config.toml
n_layer = 10
balance_loss = 0.012
lr_router = 0.00164
norm = "rmsnorm"
lr = 0.00607
grad_clip = 2.0
dataset = "wikipedia_en"
Below are experts of layer 2 (counted from 0) of a mixture-of-experts language model. Rows are named gate (a neuron's input weights, with its number), up (a neuron's input weights, with its number) and show model dimensions 56-111. Each number is 128 + 24 x the weight over its row's rms, rounded and kept within 0 to 255. Numbers have three digits each.
Before each expert's rows: a language model's description of what the expert responds to. This comes from a sample of Wikipedia text that the model never trained on.

# expert 63
Prepositions and word stems. Prepositions for, at, over, under, with before the, and inner stems like -ens- in Latin species names, prov-, perman-.
gate0:118152107133089107131158134111133165111112130115112140125081130079131108085139126116149105161139115120121160140158109167142094168110123097113091131121111120137100089121
up0:161158146152150105125138107117137136114205138111158119108084098158162146174115093095123108136124101113118091121142121110166114139130104092094138143104090143137129142130
gate1:090148098115103115096174087050115127181122136097102139100123154160095120128104116092136117112145125132119161120101109097110134116139132170111174186144143147069131138144
up1:123118133114175112133089132133093130081110117146155139138081146099133145147125143140140148131142152149139091123126143115157125185117175106148145133121148105162105140154
gate2:153145136142144143132133105163152120121156133180115085034157098182175111106160133097104113164159111128139169171103158133105116112106145118132099115125103106140106137127
up2:116099112091123127141118147139103087149116125133130156127157130098084092154129141147128143118188143091097074102095118131164098129122151097157125109100169105146150148113
gate3:140161145093116105127101150125139110105089147115141122152143095144137093088121130186137105147136120104136101141167178133145117115148118113123173137112121159115138150147
up3:092129100113121135131174164107170129124088091104111145113101185149143167133131125187131078129140110127096092121091127140173199133117114089108134163138129170105122103169
gate4:150120151140109143102129111057149109093165111144145123047096119148147123143118146115159158136111142098120158165118106120133115097136102112121131131081116151114120124120
up4:105119101109114104162121126121124060124092111121128107131155131156114127145173105085124090117157096122146097109171145105113076168078127130126124136138096151107082118105
gate5:118144129113129079130102179153142122118120126094153097148127166095148122118118135163114147150113114109118091160132162142099169165166167150161126163119158114101166106103
up5:187148138131175137156136156139163131126150109107180120095088154128163108177204113107106135115115109105107113161145125110140105160196138129122138114114129093147136140119
gate6:119151161121136150130109143132126125108134118099113129143143146150130139127116146134144107132096140146107085140102115099109143114138122109143115142131125132084125141105
up6:105183151138138142162131081125094114138103131141079171139137082118110151089099105154156148101159104151129141151136137166078119132142097136121134125138158134133147127084
gate7:137155144123151143155110098154122126127101106193099115115143135143116122121127156135142136182154138114141125166135095171148122124172192148134113136093126123109157147146
up7:129105095102126126146125120119102114148179061112120130129114137106171099149163128158121100134122117100133092152129165120163151135125115082119074184123086119106137172105

# expert 42
Suffixes and organization nouns. Endings like -ist, -ish, -ister, -ace, plus institution and place nouns like group, Party, College, League, Street, Award.
gate0:102149120145131127158169152142133126103122106074125160087085142096145119104148126108131096108148087157081177135108157130143127145133105086101100107144145114133086125087
up0:124128131116126121088157126096142136142167148143108111120114124162148105103137114137103134127119128130106113089147114127146104138135102127081154172129107120170104172109
gate1:092147118139124138121184133111204159143130135106097139062132151131126076128117142121074136125111106106097121107139123151105153111089133157069111116131158151108145126146
up1:113131162119126094132079142120118142087117104155106080135092120131169144137135076126140128142087125127146122143129149127148181161119166120109129114144128083132123111123
gate2:074130120130171124106120096118136149125124130128132090099158143150127106109139163121142153133142165148132130156119153109100123129115143095128116129095173105184134145133
up2:105131133117177125084111139140109096126077126133141159128155123123095081155149123161114128145147134101155086135114118134157142130097166109141128109119144134096105097162
gate3:158155149104147081120113131103124121138118130091155147168116117165142109103106127154092137170121130086159147112161144173182097123144149126158158145122130135111125110142
up3:117132083134149143115132166147130137152109131105106125184109168134156127128123111178126113135100131117129097112127125141166143110116141152130114141098133090080125156138
gate4:142118123155162176109078092111125098084109095130099092076115156171130105134102110167123129119162148158110155141109103113153072146116118140139126126121119116115116139155
up4:087129087128108153101113112147105113158097109153100105104142104167160112116134126120136129146151129095161103107117082152112136137109107132131136172161113111114095098124
gate5:115176144098157087139109158088134130114134157101149151135132149118141123130098133125115157116161142123119105134134132134106112145136105144157169180133085136118119123144
up5:146141120104138118148142097177131148139158085104169129126135132120131123158142121119093127129130107101144126126108118136122107119160153178159091128123126116149101143117
gate6:150102124136144129137094103133167098088115155121109138162135125153144127134105101136159096104121138144126115100101185117131157127135125147090137132095153120155129138112
up6:106143132164123118162111094126092123137126131124094140134134103159116106160130138168122155120149137143121109127126133113107116154166138134135085078141167130153160077150
gate7:111120139107119172140073096142126159130132088138133112133151153149110136126094126138135123148168101153139131146134107160150119118156174136102114165112126108133092120083
up7:149109103116104121131102104132146124094116099129106142116120116140129106148132131168121117126112144123148162180116147115119176130152166130143085119106079109118145137100

# expert 3
Verb stems before suffixes. Word stems and verb fragments awaiting an -ed or -ing ending, such as s-ick, part, appear, support, represent, established.
gate0:117168140140095127108125121150115146150141145077122129094161131118128113119130149138152113118152111135099191145139110130164133170128134117136067144109126147083094145105
up0:145135130181135110108182125123127125128130119093130076119148148173151137164125137105097141129086103140107091113113135135134083115101124091117093156085107133141123129145
gate1:121158105120090126121180160062115193172157137107123143120139187113149156152099101118155144129125126122094172148107105121136114167135142205135134142107137130087144166154
up1:109098119129132094155126155086119101095087151140150105120094124149107139122147116109138121138091086094133109109135142136180136124115153173137136208139134134143125128134
gate2:122152140110127155165143123201184125143150162113142094081173133165165124120173134151111120134173132157101113142145092132089071092115138102126124156147112094160075149145
up2:138103145106169073117112100153106119103106152134114164128107088108115075134116116183134145138146159118121102146113123125136135137092143128185150124093165125133123133094
gate3:159144179088148099111140138151171121093144117129139142119154146148108140075110120168055127102159138104126122133135156181130100138130126126143134116136148127126133151164
up3:123150088141154154124136152093126118115063123128113132136089155154126143168102135193133109127186127168115102087092143144122122153101130154117143161151126122113138111157
gate4:160129125140113137155123085110184117064119133170117116091121098119154093105131130088100128075138149103133144136129132123142112146143107150158136110049142153120111102124
up4:077128100128103128123121101118172115162104102104127166128121119137108123090155087153155106167115138137127094078119120098139079137130152110163146104136137145105154096066
gate5:111155162096140089135112184126161117130129161088184125115136119059127121148126118127155128107115144108075121177101128129127074138116147141128103182105128111136121152158
up5:150106114165136152123119133113124160126130120102168133124129130112158105106186097141103132147111159098136150153136143121103135153135145144113139123127095098129152166091
gate6:132140117085172158157128146145165139089127114133139114159182142144148155122180148083115081139147111152157100131102135134099115115109130142123136128136130108177110119113
up6:110188113126132127192133136103097113146104110138089167103126112142160106157111109160121159127155086130174131165094170184097105152115121121149098099123154134146164126105
gate7:102150086145153155133076084099111139129146137134121139157137099129117078132120144129083150071134123130104121143111089148141154130174184148118121160109116081163159134144
up7:058112048082108112109146103111082123128129126150129135127120107136126125142178107148102110186170146104113151148080127154151157156117109122137094148148099132107131165095

# expert 14
Word-start syllables. Early syllables of names and words after a first fragment, as in Al-ag-ol, Cam-er-oon, in-ters-ection, plus word starts like ex, att, dep.
gate0:144151148139091149175137153084137132126124121101078150134137129115117092134160123095160168115152144150101135129163135138120131177157122109130065141138144144111058122093
up0:126139155151167049118135154113122160156177143080091077104122106157160107169131078108125140158067122085112106084136121120124078103146120097134126162110113131113128148146
gate1:098182138162113110090134158110164151165138160122089162072094194147156110108103117103136136147117085105116111131089102122099116138150131159116139108144129130102132121143
up1:145150124153160090124126152119100149118133147112133137138107137129131132144091096119114123086097137129110122130123128144150102122107141158145121175148169110154133137125
gate2:160196108084131144088098112098125140152132117151125097072159138152141143153166126130102154150127138128125175129128076149167097102139106124096112139092138104178151119164
up2:115106132088124099174118116160130172170135172152129163142131139123104103131127125137146108153135121093141109125105126108136136135077154104154157109157125116151085156101
gate3:135141135141149116094134143129185154147119133120166147138121122141086098090128130133120120131158114092124130116131127141153124113156132134151197110124132141108137142160
up3:141144123134172128115139159124153154130083113111081147153114152164169128169129110141155107138113116127095091141095151113178154116114141137087107150144150117150122128118
gate4:148140120158104205161126124104183139105117109131094133065139085167115098121123105082116117103122128134130159155115095124136131157136115091138110135109123141120125124134
up4:084125095105105124172121141114128118135109113106124154119118100113144124149143088129161132148207072154134145105096151111141085143102101152157114139148127133164086106134
gate5:129118145136180094088122153083162108094121131053145145142125128079108111106129123136131139122133125090085129145133156130140118137127116170143117163135149101155138119142
up5:150106148109124188181134104192137155129115156111182079109140101121179134112166155122108144140167153138119145143115162131133126166156141141093153145122126124156060116124
gate6:135167108107140113151120108156163134126128119159150162138154102157118172142121133132142118093099109163104106113128137100129141134108111159110164149139110136155142139135
up6:097113145116134137161116107175107096113098135145113175120110064173099159072105132130149124163142143141112136149133165139119120127137152106153140098117115132124148119117
gate7:134092169148123134108109094118159146164135116130102095123109104147098123092093130128131130086154130113096148119112100136182111136153188084139129133110126105167096121129
up7:132128095139124123142108173125124155093125142143123144115115112126133086161141152165059101101144126120108109128140133120139134110173119118154114175122112120122153085050

# expert 17
Word-start stems, d endings. Opening stems of longer words (re, cont, tr, sc, att, met), plus film and show, and short pieces like d, T inside words.
gate0:091111144134111116165137109145159123163139153098139140115138112094127070114164151123176140115162135133123128131119134138153110176139087112121088111129136132140141155117
up0:149158137139172121131176126118120127160137144078098140144119094172108115157144127128112149152108135094106135069097107156137115170130137120117141149108153089111130161118
gate1:102144110146106130101201115077147131154141121103114108082097152134102143144158141119090118118075139118105139153107147136107117142180102149104180144147113146129140143135
up1:094103148134156100131098187103121158107074101121141134114124122114172115121151081112141118109116128118157122124122148127130120134119174117143134121115129083144124153143
gate2:109154148118130177115113135112150170145149131112129073095130166157134120113156168120109123139184132150128101136136141125109094120117122146090139134083146131167164132122
up2:131128108088127074130137110114132114138081145142123152147130135127091098109137130148173150123140115112154131155097111129137120127142147117094115120155151096133119109078
gate3:145129154111157123105126140107125142125143139110130134114141126114115104126106122202118134104162127099190160123113152137128142119143155153156158099125134120120128123214
up3:089125150127142138090189157122099164133139142127110221142112166119133132148114120173141098142162116156110081162089143153163145145125150111111131140099121166088133104162
gate4:135102142139111164135131104098126145108107123137122139103130114180169131148132134088106162090131111145154180134098155176108124108149086097125149133122141130110122136138
up4:084181107145116120172121108126122098126121136133094121131130115171094147137150112103168115108174099137123132102132156097093137156072141122150165124162075160122138085117
gate5:148141180090109074125117147084124118134146130136182147109100154118116123157138138151146137117138125119136094111125096154156122114133110149178135143163093129132137123157
up5:150141139079161151118173100188148164117116129117158080131101120119119137148117132139112156180150143088114122162125130144103122126152158168135122118110086128095116151156
gate6:106147138128128102111109127113129151094135099157096107123098153141101097110107110112130059134132126129139088156096134084125162101145130146121137151114121118108096113138
up6:115124144159122147146100115149095150107157107102072152159139088153137159125109108135097133095189134126171119140111140115123103137168148134118136087141082151154139099100
gate7:115125148137135147103122098124136159127131119100137134113099095169081141096120162159094134122143105179130108121135064148192144140145164151117124145133123120161115097123
up7:145133153124125136099179134132135151102135096129109113061116139112157135150159117139131103191115135126137125143139126132134152114118125118124100136134103099149120154088

# expert 62
Word endings and "and". Word-final pieces such as -ia, -ix, -ation, -ive, -als at word ends, the conjunction and, and digits in coordinates.
gate0:131130096136108107152164139111118109136124116081097128111113120117140120127130110098134103119145143111103138121124127147129085123126102120146063164123108117144072161100
up0:132107151155152125090148148133095114126122168103113116147124150147146122136137073143124161130109154067114097106087169141116132096141124119090143166117144107122134148146
gate1:073164080101107167078197153099137171155137139101139132089110180150165135147121120096127147113121118115091134103138089144108124146091117142112170081116140154087136140148
up1:097116123130118115126092173124105131135121102141140139112124140168167156135098134094121125089092099072128116119150125115153158135098160161122103129113188125122174115163
gate2:127122104111127134108136103122144104128185139149123077086161139160135136128146152147132102136145124131142145180150123129135108100112118105087103117125150076148121158112
up2:087132102092135112150116177161115138107092115152116168137151120136115101161163102124135117159173114020102134161083150125123149134102148145149151097154160142108120116135
gate3:168123155145164158107109113122140114132100169129163081154131135164164104132149096155106160105133149097129134116160156134136111131105163217135149080095110177124160113173
up3:135183086127118144109126180080147179110116151116106122136087129140141122140124129141121103134149151144118114105139163151133152123124094127121126131157111155120139107106
gate4:135128099140105175105108063077136135101124109124137124086149128160149122143121119149136099114167115124136134090128127144135136094144096136166117110110120144097129118112
up4:082119081122109158139106118161131071123135084154122123113159081182131115128165136124128115132135125137164100127174092113145130135075166134109093112167102121122137108102
gate5:109145151098119072135049161119155099110140139085185113128089120100147133134121114120091137070120108105124122131112182139164154125139125122162140153135112129099105102140
up5:112126106153150159137134063154115161149150144098169082126125121125110113123138105127134133143142134121129118133126130144111120136111135155117080112193154144099124163131
gate6:079116161134158152137125116153130107113109110140190116174144153160128142149126111136166112111103125154134078132076102126102105107145129126172149113119142115146095118094
up6:079133140107125124168126087132115129124159128105108154131131081144114100130116096132121115142179123106166081145089169137142098132159154117173101123135112134128185093111
gate7:114133150162121170123080134117102127129160100129115102123089133151134138115119150130113126155142120125141137117066120172158162111122146120113109131114109102164128146125
up7:106107099109116111132122126110115132121153150150102158129120134114179081181143197151094119101121149102107120155133125098134151138110136150148155177112115138095133115141

# expert 32
"in" pieces and adjectives. Pieces like "in" in clarinet, clinical, Mazepin, "ay" in Monday, and short adjectives such as high, small, single, long.
gate2:133130114080109170110144113139150145173125156137148053115149145126144142122129147120143105144164176143144114119113122141114115113174136112112111162116168102155112145106
up2:126144166114141094157092120141147154108121189168113170126148146108097106136169146158137141149135139115138131141121154112105135119114128100114162112137128101128147144113
gate3:138118171116146070092136157106153142154090162147102155109129125158111133121103124168118106139132127081110141130149172140138171127110125125149120120092124160117142131143
up3:153118113152133126100137196121107130144085118133087142113134177113115113128122120212132110106136104142144097115096126173130128105156121116139136151088143134123145106140
gate4:128099125132103190095164100098135129121130095137142129092128140146146131109085124101114146110141123140143180121093111135143131124135124120151119129088108092087135145122
up4:076139103147142106156098099118126114170137117112126154123134090164123155129163100120152140104114103116137099100181137106133098091116103155133151116163105134117147101090
gate5:125154158093170114125116165115148111086103127112185160115156162133108123135133144123129174141099131093123086148143164123143113119139077155160133152121115138124124132122
up5:143133176138122185117090102146151167136162109115224151108126141126102171103142102136100148134146128114122134167135132119121146164157162131136128108153110120142120173130
gate6:098149163118127115161104153113205135079121129156122133119115114146145104140137141115160102111116134153105127129097147090115135067119134143084109155145123108154099138142
up6:142135100118165139122129115141101130128131083157120118150120144143098104116140082143120134122171105141149103111116151126113120169133134103140121090130141135145132166103
gate7:125156094116131130130104098147105145138154130140128136099146092148123112116111140142107100092163124129141131166124087138133117144150181135115121123098135113130134117159
up7:148089140121121128110152133140126151112109101129163121094133124156153110152151107132117089144106129125121109160117131115113171132102125127143125177122102121096100151095
gate8:076072107160117122150143105094116135114132093152143114130122159126059119128093109115127111103154140083138107138137143128116071118127113167124122108129133088143076144102
up8:141110145118102117146137134150142138121133130110110115125150168130152149159089163162145123112143090157152179108155125083183112124127097155117142128110136130097148125093
gate9:078135111143165091140096121107133116084127115118120109148115120116164124172148117135091123102135137090146188096118142137157133091122149067132121107143116112174125106097
up9:123103114152115163161138132094141127082107157099101175099120177089092125121123137128136175106164156135129151066120108124077130091124156125135125089137084092126126129069

# expert 53
Of and closing punctuation. The preposition of in names and phrases (National Register of), closing parentheses, quotes, brackets and dashes ending table entries or titles.
gate0:140130143151083121124105116083109103115149102106121138127117111139112136113158135137098146100116108130114162129113094134137111153172120132128103120117120132133090118092
up0:153116117121129096082140129164108144141147130076115099122112112157180121129134117155131165170064115129124123121159126128159124146137124124114120172104137102155128131140
gate1:103114092166125157121166122114175140174135132050129163083126161112101136090124138108124105139120108110119163156101118175130131164141138194112157129116096147123171132143
up1:129119208121120106136126141097104117125117148146140106166114141131121120124176084130141112096096158108127120124165112099153117155128138127118112099126130087161156145118
gate2:133157125115175148111104096151146144129149133130132090083140136164171128156148119103129157146150119126116154126142139114160077114155146104111127110106120135148151126140
up2:107135160038148125150094128127089138137097141137129166151161140106101080114150132117138136136143116094118117082113113137128096114110172120141134103133154126171110148092
gate3:156140146097161174118094159122166115107137169144158132148080118134104073098102136157111132117115113095118102128151147142158131130135143173131163118129149132111122086138
up3:125148115138163176098151172115180164138108119101106121093142152134151101113127146139119112115134154173143112173133157156124105105079136121076107153115117126108156155126
gate4:164116133131123173097109092093137165097130109138109145054118087144175131110100120106097128102133106123143158099127107140128113088141100111192109153101135120125147144119
up4:118134100145141100125138120155105131127117100124103153132104108185146153111121121103137116138159098156135105133138136111150113162121106147139142149155061135118133110141
gate5:121122117091151103122134142087142134136134145113158136144111121079099107158132133132133137125084126153109148176121185114074125157125098134190148119124102113104149122143
up5:101130146103114173139138131135137142124144117114176111108153103157187163127146115130122135101155169132119142123150123153148091147139154166082119123137100116134139186146
gate6:109122149124150165152105107112156120123157151127116143131161168143124101144100134138137155144112125114097052111091156139111133134171143138130120119127143120126107113143
up6:097128135125141127148133105139111164120141128125146140113136103167136123116124106147131144117129130155133123138175166168147103149124148105131149110122090121144128116103
gate7:165119150126116150165104132105144127101143111130139088118115130176150109109176140145131164141142110139138134133102101168164138154140144130146079130119121089145170175117
up7:094127111112112121128124142115128115154104089147153140145105146122167076141145195142102138136124115094100113164115134118145149131169115129133117155108094130127128154093

# expert 12
Noun suffixes and colons. Word-ending pieces of nouns like -ion, -er, -ity, -ation, colons after list labels, and institution words like University, Minister, Center.
gate0:136121112106089139140182091149114148141125131136108134079126110106133101154142123119143125111167117095103137112161105130124119139117118102093090163134130129121063133133
up0:137105115122128101094153133111138120106134161121103146108112142161124095191114093117098113133103117080135140074112132135182130129128130095057163188118110114154106147138
gate1:109152103149102122142125153128119163149148144137123180094150139159135157134131144144079130119110105062133133141115137137125120111151103153106138139091155153101129127128
up1:112095158132148090123085173137103146121078152128133080136113091143164154119128115112145143125147127094124120098131135115129146166097177180112135163142149137122112159175
gate2:108118125122102157106122115158146101143110132118102075065131138128162112143143160106120152165186143140134135160142108122158109111105140096152155113110132110135125138134
up2:106129134152144140126136114119121122094113136167106150118141113147112087119158154154157126158156138125160136121098132114152110142154170111096084097157172107144119147077
gate3:161122146170175121138149137083178141133161137119126167155120141151120093120100117213110080140172118120139151126146178180151125114128134151145145141131138144134143142182
up3:147183130123155156127120139117158127118135116147127137125083161117150126107140117164128118124167127141131065132140162100136157130138125155105137180153114137146125111135
gate4:118099114081100148091173100126104113094151120143100133063131092162150138121105116130142150097149172147134168131123110099120153100164097111137126085068126120132099138154
up4:087141079140121134120072134128142111112129107113124115095128127161150145142158102104133158141125131171122106114125084115125106135125149109139151124151126094105131115113
gate5:130124138115129100110146127142129117094107117151133138133142151104147123185081089171127145091122137138121141198137094162130116173105111147167133164118121141093134147153
up5:167164164118143150133148137081148135129171128122187144123115147112163153129148151094093150146134121102121155098156099134117090154131116112160138143155171117130081140133
gate6:120099195109164145176122136160162134122149098123126148111129109139118124140118106122111067146116138110102129123071161138103145118126123130141152106095153117124105109120
up6:103145142111121131164146128152114083125170085109072152105120078121095114122133078135109136118128099158175132122119156152114091135142115126139152112148120112158108131121
gate7:123131126091185125142121104103106140141129104148131134127122089128113147118114114139105115116170107123129148141137084163139118149147142155120088142101111127134106142097
up7:106115104098088082138111112120104113117117146145150141125135149146163117151143142132089077113102122086122127129130134109129134115127148090127088167104084112120137129111

# expert 26
Second syllables of words. Second syllable of common words after a short first piece, like ec-os-ystem, dis-ab-led, transph-ob-ia, med-ic-ations, recon-st-ruct.
gate0:082106153161112085160103160107129130121139133080123175138155130118145122086166115102130158136135121119115114129173142142184144145106100093139099157127143149128076175100
up0:129129122165139070097135145102119151109127143092089136128127141177126144120154138132111116142082098095147127069129150146136084097102116136102138163128140108094154110153
gate1:119138072154112144099154147114183178129161124101117140129151151147135158108073154138143119107109103093135111123092120138098108145142137146043141178108151150124138137166
up1:103100141151175079127112100111124164122096135127125146149093158123132169140147096099145129138132113091132127121119134156145132143122171144128128122124136107152142127151
gate2:088162155118165140125149116147145162154113142131085095124116132158138147153183177106133146130167155080148116142109124115187118123096149112122091135123146112157134160146
up2:154134145102138117132130161142115132148105137107132170103122103115138126131129150158127125165185112138129115148084118146175087127127147136126133110155186102114107153116
gate3:173129165166130115151112174111161135141102123118180166135124162144133083087154112162110108104135132068132110155135133137145108152121149159121152116117119163151114111119
up3:124165103098147123120118174125143163112074132108132155158118170136202108164141167162118141168155137147129102114116147160113115120123139136111112167116161116109122162123
gate4:139090163129105187130122094081158120117098128111118129101143111140148154113089129094137123080152152148124166113133135113152123169135108092140152092115096159172112112169
up4:068132079119112127138118142139122092118152067081110125093121106169126131130139125120134126128135108150145081098137129125134108135103138145163151090178130128128161093105
gate5:124135164104172107124117151099164135096149166101109150153081150080106143143125100140141141113130126120110153133137109114126125158149116158154132136141113079103146101148
up5:118139116117128137132145143151119190104189113116177109105136132166153132114144118109094114144142131091119110136135107137154121106128143160168103088141108086137110145121
gate6:110123179123122145172115163124146143090174104113113141118141127144129155150119128101135110138125146158128100146134158118106111115132153133102135154129148144166129126123
up6:126135127131103128142111136135136136146138137152124138138099095096140126124121094167160125128131056123166124145093170137112126073153103104108131091103108114151151141102
gate7:140123127111123171133102104138104122129116112107118104107102137139132134100096170134102137092126146121125161143139097153157128135145151115136101143096136135117124102125
up7:133086089140107150116180120135128137105116119141142137111138141155135105144159135131081099173116126117108120168101105110083147153162149101148132140114100083137150162122

# expert 33
Name-internal fragments. Middle pieces of surnames, acronyms and place names like -or- in Knorr, Windthorst, plus table pipes and prime marks in coordinates.
gate25:107121103111137097135143134139115142105093115152108120090102103136141114128152086158137141091177141102151158144127133074091114126150174126150139105097133147154091112145
up25:117119144144102194162159134182167098115137105116116111152145138140145140089150135131100119136156109152149113076124186151164169127103142117106115115087116128135150125155
gate26:107106152148158139121117132115130121100146089126144147129139091124131119150120107103116172128137087132139083128128143142131130124176100159201153140112081105138174148148
up26:173103090134127133149132144125108172131144095099093167137120123136090108145106115135112145087101151139122158111150123147110092139127111157128109133161123142122139119116
gate27:145152152125161098119108118125111094132109155169128059087119142140123153090144129119129134119149193138126156136140160157127141155156119124139135112107126129092141136115
up27:131124134145103139130143134137105147095126121147142105151116132121105115121120130116125129120112121147112146120163152125185115082130129119116097150120123115138102101120
gate28:163144128106122082084093147102132158133131123137160144155144113132111134123111166144148127109142145153102155112148126153110178129125134106125167125112108088144111154122
up28:113129098114141121142115111141160130137141119135155171118162164144092107180137110144125121156097137115122161147151144135113104140124095124134081182090131111139117111111
gate29:157171095151137110104131112118136123128179133110121130103080128149093108139134141105141124122122168122128147133091124158111180108149142132136127174130152088156130101137
up29:134127134145109128112129120091133087123152121137107103128147125128130083093106131094148174162120086125135178150077131109159101128121147119121142108130120125080126154114
gate30:128097099174120161122142110128113149135171096157096167117134132135117106146123074124115140165171128105128126107143141118153100098151124116115130138129133074133152124145
up30:130196090125089110101128130127099148147140114118110109116118148156117150128099110156149094106170142113128110115118134149109137120142137111121113149116153138144110090139
gate31:171132145185116121134122165146155079142106168126130141094104150138147114113170141176149151116147130126155149133157090114125099122106131113051114165121110154100126143143
up31:100157134166137159122087144139161137125131116105123141131130090091107108151112130126140110088133110151108107153082173111116128097133110151113138141068133111098121100118
gate32:136139154130143162150141109111127106134095149124108116147067105101120124148124115130114156149181186117112149150151146114152143110126133123135167115147145142092143127114
up32:091118130129110107142087067108115156100111155147139127128138163139101147115095132130127139110150125179118117130134146161096159140067121151128103110107147124088149112075

# expert 50
Periods and word middles. Periods in initials, abbreviations and decimals like Dr., A., 4.26, plus middle pieces like "ur" in spur and verbs like began, worked.
gate0:125128137147072136108137153109127159158136112113118154129110101118143121108120098093147128122163096147113139138119069124156120160126089147130087137116111125137102130102
up0:158129150161162079116174132121139090133125148117148150121091121138162099146118092150090146139069132120122124083153104130131113133124130111083115150111119116144129127147
gate1:097157096155098156123166091080126141156138121125137131093080167138140126110134107132115129127135128120104106118112091136141108178145109147118144114106123139148135114184
up1:111106100131133079141100139104116129132143136168100078126138120161135124131137138131140133103095137111134126106145126109139141141121164135157109102139154076113139134119
gate2:142162125084133138122116098175148100131136192157107105092142112144125135161141177110102149165156160124171132092107140138139110109081113125105108150124142113138159128133
up2:134168157076110106141140119153151113127104151135151134127112126135127087103103116160108124152156157101117105131079117114149075134099135122182163099140198116115061129098
gate3:138168125112157071073111159151159142078161145152143131135129168141110080103128121148070108145157151081117116139153150163134106091139118149143163103079120164133184153143
up3:110128124110133138099116163143123133123072153140103136159139140144164138151150142140167131124188128122140111135108148156171115105117121135112114185113161179092110105085
gate4:128125143139084157152109062104137145118110113178123112069128092148145130140101140086110090103144114076133181158102110127134103156135108137127093135107136136144147157119
up4:085144076173106088114091112135123136134113152130113166127088114147130088152109114132135122116156129147164127101159146120104074143100122156154152160158160171160169123085
gate5:129126146089160113115091153107141148097143134095176130120147129094107096176117100137136124144132126177115115131101146157124129179154140165167122157139138131094124121164
up5:118112152113122136175140088167147165142170141069178147109150103110115118099160111097095135149171115118135145185159125147150101177121148158126130124110146084137129155123
gate6:081097128137116152151117133174149124088129144133136152137128144139150140167088139121121086135111148147115089135071093127151122097148173128136162152117140125141156145130
up6:107124154129156123153140111179085148119144144120085173133152144127094122112103164137120111084200094129155087141129150120047114124154127116110099126141134154135149133126
gate7:109164124135134148159120096080129152153169164128147117113127117127128083122077144143122147124151108136125151142151090132157083168155189099125091108129120116146125161129
up7:132078164127087114149128137110116154109145084120139139078110113096165103185161140144123125172122125099123153128152150121134127109148132111120111145131054126143119139114